Weights of a small mixture-of-experts language model, trained from scratch on English Wikipedia: 9 layers, 192 ReLU neurons an expert.
Below are experts of layer 4 (counted from 0) of a mixture-of-experts language model. Rows are named router (the router's row for the expert), up (a neuron's input weights, with its number), down (a neuron's output weights, with its number) and show model dimensions 0-255. Each number is 128 + 32 x the weight over its row's rms, rounded and kept within 0 to 255. Numbers have three digits each.
Before each expert's rows: a language model's description of what the expert responds to. This comes from a sample of Wikipedia text that the model never trained on.

# expert 46
Description: Commas between listed nouns, sentence-initial "However" and "Additionally", and digits in dates, percentages and climate tables.
router:083090135092123148118137084095134144152157108175133139079110165107108166132161091061109161091103153178120117142161186126132119118164135104076109111158134112172097083084095125154120087140157152164119133166096173139111096144167153103172159115155091077157159157139079142103153167097161144085109155104148168140086178132084161102144153161089135119160099092111125139171135077097166095150100088127147075122091172154103102150166123107173110178100117142102187091081101150160168135089157165096120140167165103150180117138171133082118145151111094084096108158169158165116046169166148135081102089110177128093083159181164182136133093094171176159123161091089155166122168111180163169118089202167112082092124103162118085074172096132112125197112108098161165152130112098144148093193121087
up0:156101075159143180163144162141109113168108091141087101162135195109091143127098128201104153142124118099191077103134127130124116120117153145137074165108194146083142093155171119163102068099112127118156140116089163125130138107110187088095148165117128107174148170088080127138113174121136161147108171138095157105102120124146147195136163154176107129097163165115161151105110179148144159167103116128130189072123144128159235143151138154132154105082135105037126058149130099084185104099136075121167107136120125146147119144136076135140077144172112106107148148111175144103169140132128144076083103064138141163111148141091139136120125124112191120102147153138222146142087113173168111149096109146115108097135087134098090114058117145194123231152158107133161122197119106175178146138118118
down0:194135113124111101127134174109061166110129097123083215091071089119136123145126117142151115110154077089162203146078142195117152080132058128159079065170129096134069092138094134071118106105141136132111084194134151125174167150154126141171103112106106119122170125152141116173108164106132120220127132178089176050055135133127109114176114112127122097124141129159103173088133125116132094146131114066106101113137120130152105128085092136093126109162136109137178146150062126099178148075113160117109137125124130118141085143109141109135101103141135144139125161144116156136123030127108148086157094115082141108118181080092166080162121143130194195161089093149096071120178134141137098081172089119110131153159072144151082158116117124097102146149150138139184117189081167186115121150089130
up1:089169138087118166120185112125103102079150118081204127115088188103206090183117053164054103111148129191108122100159121096122158170139179135052107135140119103237162131143089228167116154156107108159128132165111089153159080109135103137138117104050098124141158145134139125142184171095115171138070152159135127097146169116086148113133198094163111108144179097052134103167199160107144161105127167157119116135124170132137099115160118101155161088139114134149121104098175152197146111143155145153117134145196143135103165161130152113149110141128075079125124092148176116106144082102158097164108126094162140111072070127128145146093116140160157146135138142137134150113137128152100159154191076129125100135132091185187099126158127113177095156116156177150157127132147135135116145097129130
down1:093169152166114062112157113100136145127122122148074125104176160127041199090134125126186172138149119138119089129126119106148109128101143116107130134141133135099099118106132108075083186092138141090110167137113164166168111132172115025134158062129136104146206144147149111137144141120180123130155039144169109100118099163122056121099065123154161136121145110167152144150126180098193080152088209147163138217095213112148205133092154127127100074119144153110143124091143080056083155138136138090121144116099069135162102137115150151132137076142111071170126143130131123099085125099144140163109149169165086177124129130097115141157131130100157150144156088168120162118087188150088146155120117114196117095106095109132154149100111122146126087095079144202116145103160167122146144114123145
up2:069182150131098102142127157113125097130113167159158129208078127138163122074192109117101099125128157168125098166106143117099117158168169155132161096105145078158138118043111115111140134125089132170136100068125096140124145106185134135197106148136081095161115155117092152217100176083079144108110130106157150116142159106134079137090151146143153152160155156095143135107098101176119026123079138153077117098156191148121104133137103099144170083114159114151052055170116160129183123104101111125082121155128086119131114113137188039143101103135062081081129157137122132146122080112155123154133101204142126093104117147210105138116118085085132144131132112154110183102148127167114090135092096148173140089133151085158105132161110142122096096098059122068141090069130115133140096131150105
down2:194146138179106124154145106136150139165154165132133148170173090083142117133124108148164088140133111152094107180158186076131088181095104108134101100143145123138142182103233116126142086113120134093154126139181120169089145128068126126169108108112087147167127128159064117156197117119091149134118128165188140084118096122186140169111049162108126117103092117163214149101188129171122115091129135142109123090144175157165126097123114149132106141148155041161170215165093114129122142179124131108096118194128105104120149077166154091150060100148155111162153117130122123112096185119096138114110155148136082144147068131116181176205141115144068149172113109124170184155094078172113126122134089125150136087113115184095145144165101114116133100167049125164161088121130120105119159108111104
up3:133069119140086154091113061101110115132105112153103163142143168117110146101112111169118093096147162140139169168140141113085125079126117154084096171125065122128123133075092105118132093117117183105186137108155143082122139134214135103160161144132121074133073117062134046153184176107161167136115182132129098059108156110079126131148139184116122120170150107067096117163138126069109155127147150127200106152100107174145103155076152086135126150104103124136178093151132136137184149114118103174184135111113127151144161109147110144105079160152146138144116134127136157147132148115117104185111093147122243142061099122094102134144134056203090113086103159135067126135107073137133153145132121152168135086154116198150142121184153087122142174109108044127136132103029115132114144150104102
down3:143183097130068091107156150192118088077194111135139081144168152125187125155156103063105132133107140056136102147151123105140130074111084152099151143112091093115097141138187180132145151100138097133185172138138170137177156133099191098071105104171146178133148089175161134048143165147148214143146124156126109100137086066136073097100110088113175161170101121191126132164108118113131108101095078123156151126102104137109127124140138133139136098090116119222156170170099147148085124131150109115161101089147121158108080124145108165166097093125116101117105116124122135174101097097148112083152123165178125148120102157110138179110070144126124124144184153035156174137134119139112132098127119117115140072118126081094125151149122077104123148107161077146123173106250178140115082113153132
up4:123101163097094167184134078165142094136084114189147126147161154139110148148125102104113152132101109126144192096134109132075124067120133187127132139168153124189157093201113185186191130109182087110132142145112107130157146104097153179137174116096102174168066136132141096113113197164151101098169125122126171181117141112073144084151170153096166148096154129148076113161115152096119170123130157163111151131111168113150160078161128118153103198119133106094125096136147148251179138121076089134071113071129125130173051082185139088166115136143177107130154114177096099122112135150154114081183157124168139146088079140129120171117119167183153118071108111153067130150167178149136175125108132131152106110111139172103134175142157143146163103125062100135145129125122087139150107091147078
down4:092108137105151135117129184107078134135111122126154126190156104157147112131188178137090126097159134132129140227111174134108193133096097116132170163055165082111207148095188087090133163084139138212120138137128140129098113151176087132159118153060119098101089160145138133111148160144208132140156126093141142108188137098157091103131183163119073130103069107158148143173115105116182182142126101108105102160134083131186158188130112148100093121131098090114140143104171124077131108141103063162109079115080106125098120119142092088159085111132101102177126152069117086158127093163086117104155123180123115172120183146137134161096037069141164037138141141177141148141165112123133134130134165146141067110124133154159149119185091137106136083139108166108140091142137109115084151095146143
up5:070124061111116101153100108093115088094188144118069115097133147184100098133108120143179110087178194131106137127157147182133127108187146086081170132167109128190162150142111131097127092064130143171154122133130128129112147122114089140096080091186155174118146152145139059111168194075144122129148086134118095088148149121083135171130151070098122119105125133141123129145147091138174100129147151128170117073103178136087124187111086086102142127083071157104149084093122135162118070084127133151148179155195154131113092152129164121101078161079128113143081159112179097158142112070084111124076117174113096102154038074128134091106125086145158082058196120142123097107112111107186161119121129165145056103108118146133042111152130124142122143089120130085103096147149163106096112081125147
down5:167110165089125135121099121176124161138119073102136168156213112151102137087124163154108136123119120154080129126165097177123132091123095138097125107094175129142050155137107142098071051139157120042130126145125110076198158114100160124146149146095126173152057164169157166077069094082113146102096099107139125127113100094090151118171114131126158069080147098144133152159096114130126134177116144146161173099105118136094121154121175043125168127068159107188150181111155114136129097157166129095148102169124154151132122074190113163106084161193109163169120181143138184108162061142135113107134129144154136099140093162208101162089164078142109133137095095100123040113173098101120128102123103109159125129170131090108107128129149147114186143058131131168087116148092127117147155168120072
up6:117146116076158173087096136079157132081100114181180195156108137112141094101068079132115133138115142136152146115109147102055084100132131161158152090135109147157146092127200194098165102143162089135067168133127122151164150152141106122148126137105080158101114101145105103199113134097088125180122141096117129156058144095155120159144094136078130146093120107151139118169122154122211143122119127094185133092089154116065151094143077130128141136107165198091145106145120167182150162077106150119155136116174172126097123132105192120103119101052076063125129118141116146073144069108163145123100112077147194101132111120090151193163154098096147094218079131158127185164190198093119158109138171147150120146107131142097141155160096082152129129096106093107153145102069110145142123124161157
down6:142133103081107090142132141152095139142126176141143109131127114107085098109143119141066177143121089110091123096133107150129134080109145097116169148086113102104141111144111078152117106119169139167132081072147130074135122103099101171167132165090121119152131153172106112115121114098081167180124164103082168145125119113118058124128178152144174123099157096063149132159096123124062126108065180151184092138106107075152135135121102147106167122206161126149121127105202103115108132176134114136071131174114145113160109115139130101188148137181142102137103155135173174123106169160167120121130116094160127196107037124116214156122125124114183213171119051158069176187076118141122135081136163117200180121120148118157125171074144138167166076142196134169120155145170076155083139128127156
up7:117070176181126114130171120118111086076110113156139186119110139115087150113108135110095149102125139164112119120113141157134177085175096177142125130130117093165159079117124140199160119071126090161113097092139125191127092133099156118143168103130059122120152149097123092124148134175099173096062151124101126196125096088077123116082117123090131135165102086121167131115144132091083153148099127125141103202173066169128107150141129142130153131126099122119117158146072182134138127108139181187089205150115156147171094087135130139103124129103105062114184094140070056164133180175068125088096046141145138129157145171149102090106073148127103108133184123101149195169118085118110108107118078153146135193104105193108089128072158072130165153099146091064094111174091146125158130116107104
down7:146138112135117140139134193141123213118187166070154108089100114165176166058140160161167066166136138108142107156102165122122160181136102134118123106108168062149103122172110140199123112134131185151094108064167109084145145152087131168148163082134110077161102147120130133153136087131180115160093104100124113116151113185168154163118097141159121128143188160188159107141140094093169127091101152113083145148188148134125185084110133194115130149169074121084130089104056125162060110117189081181077130089144211129083147131111121138077133159136094104153144105140120104103154100118138130114153036153083189136082118125136151121113133122170161196119094133130113138098117099144132119082145055145091167211157143110114144097127132107128134126140165096114131092163074110110127131119107146

# expert 27
Description: Apostrophes after country names, as in China's and Japan's, plus digits and closing parentheses in dates and figures.
router:096093138088123124104142081089138130134137087185130158083124162098114148116173097063107161090086162167106106152163162114128116116176121094084105112156130134157073089082098127164104086141157134168090116158097155154117110152161152082182167129148082080160174157145075133103171172112148141090107148104154164148086176139089172092117163161102136126156108085117117144162134101099174100154084085120151088104084176153111105143163108113160098182102119167091186092107112142167158141091154168099101142161172111120171118126157133082113128160108099097092125151153154174104055171153130156085103088101168106095083159158155175147109086080170164166106173092085154173131166139157166172131086195170100091095130105160112085083160097104109114206107116099182144161154106105151159094183114072
up0:060097105125198132102103121086110140196140125169156122080119138110128121116177094096095121170136117166090133081071164115136113117124106033133135178194121118148133106130059163179100106141210166116163163170109083150124092156123111180139158124122081083147135151112115153108108050205163148082116078120167136141091148150156142125149129082098093114113107069067150166191135127101129102137135166079121115140098103068154133146129088108190095117136099172058140111160140133040170103106123139124151131153145093145114076165140157120155134125116079109137152191164114091139139161130122188149094115132043122117142123125181145135092127141091125121104108090178110141125191137135155130112091110146148086151099140180092172070112131127172172140091112082142100102157134082113136100139113078
down0:065131116141126119134069150081160081103098104123098170116118200146175073144086106142152105109178119112172123163076192115096126104152132108121124134110176115152169083181174151134141054128114150123093072153121110126153131173174099115159108060091123121171150125121154102124099108066127142207097108171122041111153139123145066161088175124139148145100108094168135117112133121127092062120129095156059106066155114170092101158136054108138131082126099100181145192154126084126113101088156133059131127130122078130171108135123143103128129166128161132154105118097133145088065070105115120121150143076123150092175154127103073142126094093105139051078159089151157091165069092113134109135128117132093160124154142054137128109155114163120136107098120207111124118132143070141131104161178120
up1:102091120091118119109127137114108132129139188091138205143109093097060186084144127117148134102113145073104174153092111155112134164127154090146135091193122084172096109111147157157135172090097110194116117146131152142185122174127130113148088124130075070155119134085148110132147151103099150113142130096124140100109128179075110161128106133123173138097091136075143170153115071109055201171108082099152131175095081098111106113148150121129173130128156165091103074174185127141161143118149183133164136158100167109109187074119190119089128167120113113101164121150172126148144174171052158131145148100142190115130164156160179120103122147129186106115153214147164085109126152073157132152117076130050117137140067189065133125125161145137104152150102089195110156090137098132115106137077098
down1:070096181134136109094104092138180116125144140110090058162126115199076154058124138168107063108103135129125137159116136106139138086161102109113084097133177091061069102135125127079108143195077106180137195108139159158094161136046133096079156131075149156120123162145108135154097160088172136165092120154132095154136076139081112127083156109171116114155117080097120138131103097098150182097128097160105125122104127116149135132124144138063163095118102123058206095162133131089139121105075075102101130088110136138184115157117122141094117120104067117169167105144138138191150142122150115107101109129071168169138160176147066127126159094101141161092185179133065155136115062165120143098095087148116158120160103118084129178140182094176132152105098143148143091156203151129127088151133110
up2:173105136098107152116089199139107149145099191170115154165068124105106144229119118121160108132130155097072173133152151166127089130126091122097118161176138152139122105149089136185105176147150125167120136140135150195116144122203127106199163166139090108158117133096132094196132194105138153129119047163141082091113094163100182123129118162158159103177180134154164157112161108125147097146113112204111174114151142183133120166145088077141139131113157138156135082111103147086150088169094193130170121154100184151205124102190129107081155122066121048125121142123080174110108145103107133100112137131164129102110156137141187088121077067183109157162136130104110108178173130121133174149146149191149142153148136122179114070089167100133155111157144164111112137134123116108141108151116082
down2:122119152138089137152138136190131089087072155133131102095119173157151114129105184043110139118109118105101125170104115125107137168158136091141053080176109103055109161110061123117154105130118177170177124129096111077083102078107064168087151163166123197042123140150129160101124138146127108092100126101138174113118093149156120066117122138123149142106138152132137129111114171141171098172123123102167112138142151123134097047164160096174049135073068139059095123142117124126151127143097108133182123167171114115133234149164134145134100182163118129152138111083097146168148072140138104123183103102099135061134076118116093147130105104089140160113092182172080114147126115183138110079081186090177136158139133155161140194142132139114132153076127127149064115162119126118131147127120095
up3:122096132119090080098115142133133126137112087064148136129160113085109183104122153182069113079095145166130090122134167103052184137104100132152117137113137104152120152090119157159215088099148122155171128138109124116047156149137095167157102123138140097159138082127143131103098126175135040116135170128171160141164130062113135148129136165129167119091127108107143071124144117118171175157068115122079115166133135180094163120121076052108144161081159165113110141133139142138139134110069155127156108149157087134105159111074166190145133149164115095086096151144169096196118163159174174175131154142093135100128104067143155141135136102129153144186111142047138158134140133154135173165125171196110152097081084211118097161142103091136110157112136107138155168132050051132189155153125113
down3:154118121078090174154142146115119170092109174132132144142137169134121141121142179119109128091107120096156110151092091161052166130118157128098164103105152145151113188130123124125099078051119186138082143197133145100074098152131115118123096038181175106138110125196179159143086077146162125139099109108158105068157141106157103131070121134130131144106114119143088159094124178063180132128137168157168176197103184145078168129145136138142099154138195098168169180106082110104174150135107110222148146153086089170097127134097132129151139054136135151151127115130145193111141124138153142118119152145129102191164160080183104130148148125073127105166064161095166165083084163096119157106090110084148123134073138112110130067108195124117139129146086117135079119099122119140131088150083096
up4:153102122161145115113134112128129108114148155119124067095082112105157124111134126092142115117142149179128087149174183150137162181119137108113104093159183102060106143158208197102123149123113152142067129184122108157127149087140129154145099113172176112093131129119133111127162190072154148110119156090149101145093163148086135156078169136079098154131119119091107079125120077070157131148133118174111124162082081072138157139128138124096126106115187093137086032138126138149145166044059082118137113120161104088115173076130097071060159149100122078126123146066125129164114159159092098172139131154171089151063093129060112137137117119176118141154081124149155181176143112064199149178111174131122097116194164113086093105146146179089140181122078124102101156129119128144154134123100105
down4:065188122111194111136123140134123138148127126124115103113150140155126165108153119108142140093089084200126091159136121103104151111142104165091094074128144137079080154058111137180174059174155148150098126155102186057165167139125137114092179141166152140121120142105096130144117112085189166101127092133103101099080099121106096141172139108168175159143111148096125109132132167075058134131135164085139091066135150145166184157139138125168133104158072106169115103121099120119151101101184112071105160146082123125104114091090088144149148105146132114092125141139109183129114125104156102128110092134131101101065073112134110170123174119101103135123137142110102141168091114076170067084080142129022149112124125118196091057131151110154127065170067107161047147146142105162190161081141091
up5:143077110138099130068077099155150152116144088079144198150175137073125162099148160140094118076088157093094167228120123108105084082132128101114130153155149140149133186103067146114092088206195091111099072172126126120130156134104118135139174148122067127187103093169156108102118045122143106111125135107057101076147126064094068085117158116119102136168157116108170184131115144156152123168095143134155103174170105103108149087146128081094136151147158105091151076125147154072154128123080185095131118208117154105151095149130118127140153091099086158128159157148127161130159236187087106094077128140129159129105164148142173175132182154149136161097076106138163112107142134107138101127132181121136162165150141142119153130121134142131122102121110106109190085127133169117117079115108128
down5:126127161085111130117160176132146143136119176105086113133133068160095144115187149153152105158148081088165136118181100105099141073062152126105170127160088168061178113122136119086164090139100184168149110123094059110156117132128158138111170194187134129175077135090179131134143115070119080164117145161122126091151126066159144147165108108138123162045186097086112090127123149150117125135084097161113121103157112137107158096105121117158080203080152070156130150165118141181083162123101146126165109125135112135096142124083072096129132137174141138107120118102099142098147121165125137159093136148168101120154244144131105151140095138186111171110112092108044119054127126096111155126045151149124123148152112125131132151155137143081120114163124098129059145053137158113148122161169199
up6:155173129050153169056155155110113094111118114100133130100157155065062083112126132097116108105104127113193122134113165099089168154113134198154174152142172057136095120100130109110150115068174096133071152117066105106163130057116153150099087161136121112102178121118143129132147160080119133073065121137114116141089109123106170116114204137170090106155138092135113093135187193083092077140143150181097110143119103123147172103218119098139132182148190092141213127118149146126134139141068109162143160096158102132104132187159093150148146144128121108123123122142114159208129212064116162091131150124179147119114096159139124153111080083137094120141146100121147154172118111113115170102146100161118138122125116162142085134121157091123144113154185175045129149185095126113142101127129084
down6:116183167158100172119109072186094083081147154143132150112097111104103105110133156155120162117122102094167152187124178186180139068127142170115115116101154109166091090066169110100096156123129097112078128106163135137135169127178093139086120157112129096097151095067128165058096116154060093182108110205106119151103190066132093114183156106071134136167117067106140124153082124124094085182163141124160205122143138110075155095148100137127099148105081103111142185110139112117119138184118177118150089124152120110116133077142203132141115092166107202140102133131095118089121124152151126118135126133155154138109124102166173145075120100094115137161102107125136169135094119142122170150083140168088133140116197150092095131122116124079087139160215118121095058120163195139074120098149159
up7:120131136116077099127177134101100152126109091070171116103147141110106168083131124096128134103042157091120092115163174101123189142091099132160172202130097157122104125134175107158156063105125064190096150138131165165157160099037168170118149186161053152165142092091170107191120168140164148151101154185115123118169136142137108164161128150105118161154128128129120163157092153117132149094154095131163151119069143110098087151150139043198111141080119119205145111164081179111178164136132118129154111095083120146154124144091136125140089054138150131132164073087134112166182162168134119103105119100071099026127133083120143150192131103091098138085176084148156155109147121132150123134144132124145118106166105147176096139128111132115156137178152106158167167097122095152166136121122110
down7:161168124147120136100129147133152146093205148147079118213117091182101148172136102137114118087083095161098085040173128116110167110173158083103178124105126064120096144145165096185165156106133111173128154101189140161117163103148161134136105114119125152158120123147152148143112128101119093131138101144123105161153128136105081139138156151126087141099130147156143175137171102127107138213116141095125165087135151123107131082083117117094143111183127128172165187131162097178116121141128082179171162138198117143106133136221086103091079134073124127144052136140198170129104127125146069162157157112111112143105025084125155138134110131145106063169134166141161193089154137153090081122129100114162156177099129138124135168059158168169093169143150091163126136084113137098083125154165143

# expert 29
Description: Commas, closing parentheses and list-final items after a noun phrase or year, often followed by and, but, which.
router:096094130067105149132117086095141134113138078167162105067106169084118141104175104028118169090126156181089101142164171136117144118156117152084099129170099123170098092089107114150076089135155124166094149157090165137139109152164158102172152151163092094151176153139059145088142167119167151087105141098158167145087174140096155113149161151104130136161139096113102158166123084103170119149120089122150067107091175150111096130161109116160124167094100161099181099117097143157165144101156162113105142169160119112143121123168106084111144156096093092101171156161163182076049176169103153090113093094161136081088167172169182131137097088154177139114170088081148165131156118144166171126089198177099100093129100155106089093165098111089115212112129102135150153150109103137125107164113080
up0:172187109105116112078099129147092116175157089144156122154146168149089148122131117108140183118147188146160065167130125134101132136155093153058108085108143117154068146157097069101127150082156112108133105134115137134121130133131045120188121101121139144133104141163073143141144135090173167191115188144206148121154145156167164200118181158112165086133136095100139130049153079091177133189085070098120120063164114118162130145184156165113078183094112187122134087140121157130127131109144138090121108151130112142119110093126128144138159130123121095123128131179227150171108168134129163117069154152154116068186155182157157189112066198117117177112138076180175134175148143173114096116120143175150096098121147117149116155108161093096116122078124094111140163149099133137161139152114110
down0:133094118149173123180142074134095102144145081128145124151151106172088118125105146048074177162159086140117137184129084197100147113087149122174140134146124108151118109137140115057105172108111124196154136105145174159115123083131065115162118124155210141114127147106162144104126152122126114145117123190154142151175134106130094178095137134111151132126137087135066079146129115094112125177147139139188106143123070087134061063077087118165111107126137158149136039135086197152141104158110172139100172045088110161145129118103100169159167116138183110126085120100135095100080097137150194133078115045158097055048116134113140118150151129089170161112156168119143141134113126083129133160089123151141076106174117081126158173136115174099175171129126088112121124094174131120148083147108132
up1:104104129078129144143095125090163142111147162140116141119138155136143163144152175098118117142117137174118106118143161134152055143103076150114135102122115106126119097082102154140083124116118101137123069179141123129092106076193064143106103143168068127140124139154145085096148140148179094128125145105122147085068135121090079098144129209140118146179156145134087145166114097169126186144134102156126148088157108096063109096064152155208132089104146132104203061152060162096134105095204134134153190171189101079092147111099161092112141124173159121091101084123144211154052199136144143118102129100131131076146150152160156103158141145092119141101110106151136146128141063111112101179137127197140106126118119153159136137169185046102198076137137130119107105120150159123175143156082114
down1:128099142174132069123140112130121152090129114126097094155125111171156111171118125067146146156197115111085161123131166137196104133161137120128087118115135137158126194104105153134082156135119121144182121139163071148112113161127085081213183089131198158133126097166082092096156117144157120113089122163123209149157138088124084111141160144075083141070164111157106100128137153092124186126120130148113127131100097186102140099063119155131176072188114128155172128094180112114121130121177111116138121125141095131082089198073139133160118054102100122138074173094120136223142118134112114123142128103145100151191128137131151157170105041101102165046185079132131107109180112148104132177081116078111123131155099117103101147112105136081151155172121123102127124158118116169060157148185106
up2:123143201132193181116109127153110102135167122140146148077080137086085094175112127137086123118133178100138138135155130108150146106161156093125118129154150090232146218123156122104112142137144121158145141119057116142150151163177146041173100103108100158124137157150143089141136086181142113098135137130106114118146153138072155106110082132146133098116127122130136154095140099078210208120149097095094208159099110121112150155126125147173122145137094181095160114200111087141171159179156149106172101190144103135146151069095156112136107078105078099146160141062115121154143166159176065151084090129158122080090134165129145131153055135144130133144170114118142133133087094085147106153162126171131179126138140144118093114132161134049135119076171133194182123082100164133133104108093081
down2:133120166148106194188166095164130168089093095136118077151115131070119151105139161218097096116134118126165146114180139155146100114088121175100149132096097165109142092076108158067195168095151174111069093083172134150149173142064137118139157153048131133126154136126082139153122149109121140166128130112151130104094155124133121145128120119111155096116107094092131182140145133182147136130115141074110118141100106147147149158085108154153175127136074139116125131085143140113150102166127132093088113173212080105149135029116173146145096137154133149222118146147157101109171103127104167102147103101123105126162080136123120117061121171164085180193164152160167099168142129223114140103077133197148125114150128070193114125140149195140161121093178119165078133135117073133122128155116125
up3:174127140137131095144130139127093160085126135122188085119120109167150135116121113135131159153191160116121120111148150080152078159179126172107131148113094124093160142135104065124152134234178194140130127092094143173094125119114139113146070113018129140100158148080129178154119120143196123113162091130105128166131157120146109080119232139099127145068087094144156162165123108134101140080159114132117083182137131121104163093125111033078146110086109084123166092081101066189208136144103123129157120191163133150114128187118143123125134145075156034113148146115107140157166163134120133131116133147173132111112117161189077094125103170112135145111092088137111156155120123146133144125170105188146092092188101093120107127178123117149098163118087173176114154144092151139158131092168137
down3:132164131135177167135095128147128136147131112184062142130110136111168128142122171131091220151111151126139193105086111136167134105041175104118145083156115150099097080108168139185141146161144215207159110152187096158123124122079153122138116125059155051196138089144090135140107111051147138106151086115117144083140112100105147111125145147141172101155169125093111110117144093139127110135159074139157111142108152110121135061146114058072122150145138135043136136137148126117110067157110129120125087141097182091073119132113118136119191124140123147182153122105128089136145156152131160144198110092120128217128158140081161113135150129100174138163136123127111107144114112071109085090151073142190117134135116113127096123112176161159104105079172143100141126143166146178127206048141112
up4:089147126245101138098136110118093147124097057088144213087115158125040090159161077139160115118140124165135084135167141123147136151208087079120176144163127169137084138107120139088128212100106162115108146128125106125205186114122131089135118189109077109164140073126070179130141102129132158060148073140174147115131205110139152155126167108146103087113108129088139150122102069129136121050097144162110116114134187160139136084122128120117117141098172140175097068109067134194154115158145191068112134105141129109119113156154122113159135139187120123150106165178129153143122191076140113175089108102135125096140066096144098128132093166144135102124079126104139102150144109145111112102105108083127133107172086122122112117157142152112155142143076115122143087097100084103155174146166121
down4:083083154176100136116108114118111130154180152125149154147164066129124146155163118130081156163181098111041131163133133099141144120131171140189120111140188136117094123180151150130074094154102111138152157137163130142141089159089143098135125142122138122088103151156155188123143116130084068086032134143145105164095093162182166174103102101109149082155120091145137146100100094173125156201149111121125149122199133127137108167123132154129155135073182113161164149147146125133111053153143115158084171110084192149113148066108131099094140126156099106080124135131176122080093138165171094150166131148163106130076091092104155118110110148086104188137146157087087184149114164181106170184132149107201085142070163152147104168116069111128120143149095143092133142101111063162132220101121176
up5:104115136090177146147202144090145162107142078111121128099216154219150154102095117106118165119136124142105091133148134107113097110116067113095106139134064143122135124105117138155085078123197064127163137179094138083144132126136165110149116100136146118123151155150138166122138143069163200116130132113193102154093132075113136195118154070119137124186133148108142116118091139150183086111146108137139125147133125113118161145127121107157130107099173127103152125144091076149138135112162163162126088174122195170131135181087110088110134167123193102119104143176113104082069140089163099178137115162161098086122126131194167151109165152121065092092152085106146112143075157184142114126123152136092153092152057212141117158164066065086082075102113177172157089170139144159114106093108073
down5:146152108160102129170147108095131108083091099088148130124149104104134102086170171173131060150155108114120080145144083187064116121099176139159122103132125136120047123079076097146081137092102171062116092098189132091153172128097140148162110077150124143120216140100145105139127128142073103158077127166123172103131129157121138125149124099150133103172164144194239160103087075142108156107066071124166159120117178141148084128173117101095200128151125163112099121147168110107177166112099137086095164098048136165167091122155166125126112101101164172060096132103120078132181135157107134112074152080119099129112157146110122125173158152155077098172108164132128147179147090136132164098113173085175148120124076107154122111103139171161133122176144141138144180137162152111169108111139133
up6:151126148155142116144183104196136140148128103101118152078145142140146136112150090126079144147107187131150116131098126142134053163141043106111085117196097104205180176110131154128119124101148141178133133134146130155135109135119107130195155105123121147129156147120194114177151148093092098131078062118072177119148161102158142196090155126095122165052092101125136130085106153138078120136102090073124166121148171120157105132147200110150165144092091128135119127139145128150182189121169134129130115179138113170179118074142081145124085200127133070111105147113058123146129117137155152101104129073167162137068142123112137072072106147212105142170094116070105143137097158110129159163155145129101121173165105127181088162109072115098057172095152083130163146110086114094137096103118071
down6:145125088165127155057168149086150140152128093147159084153139097125135154184119065125139130124146124126118135152170145150124115154116101143051212049137104133162095150198083157130157124143100153127141115130190141137163184175103092111126148139118135122092117057093132151139113141151138075146122140105071096130106141157143105091100190121103130131144148131201136068114158164137208121096057160113174136111110139118189123136158087106117178096121142101069101100143163157108125056162113109104090126134165185140163183115147126128078100138133142100086141205107137139110175086178145063166071116137139145098117094088122120123188143109059116142127171183145108122188100107140149068091104111130137145178109184063151142156145074110133149141164134116104047149148104145121139092127147147
up7:115121167140110079082139095124121122144130105139099122105146135173190138160134103106126173134103122122095102140106134118152141165118124155156116120121143092157069131104116135106104117156143176149106050163160136130102130135178163155159175107184099159150189171109105142162125102112143101035176127143108163148108112161158122091110171102171126129101134146145160159198109084166146152088069123175082169175081103154125120198156131144101067131155136134138118101182080140101177131067185112092096106137087163092101077149169100127131189098112121137108166155117140113128105231116072174150109085110119107074147162127126194105153081124140131119161080130118186097165106153147185155132146132096157168115121094181109077095148119164168123142085155149164063134112035179178159132163112104
down7:183181101204120119177134108124144097152141169121165097176106124142164106144160114166144102125088177092069067070100124110147142109157125146134115123207146133102121134181101095159118076077065183147178130144068185199089049162089115145142118179155101105135158160160097137038123082147121114115122093123131168169135080132132122130114103122090143185140111149142096146088128068113125144120180105141082155141138147115120169097075111152136113150132144134123111132161139131139116138085098134172112165129101140116151126141170163059113188138099115108181156170160111157116121135164130113121117147081100096068114133080090053136107177101113159099128125151045133121147099136118098129080127153130134098109103076049115131114171093159108148126076090110103150212141145145190138112151187139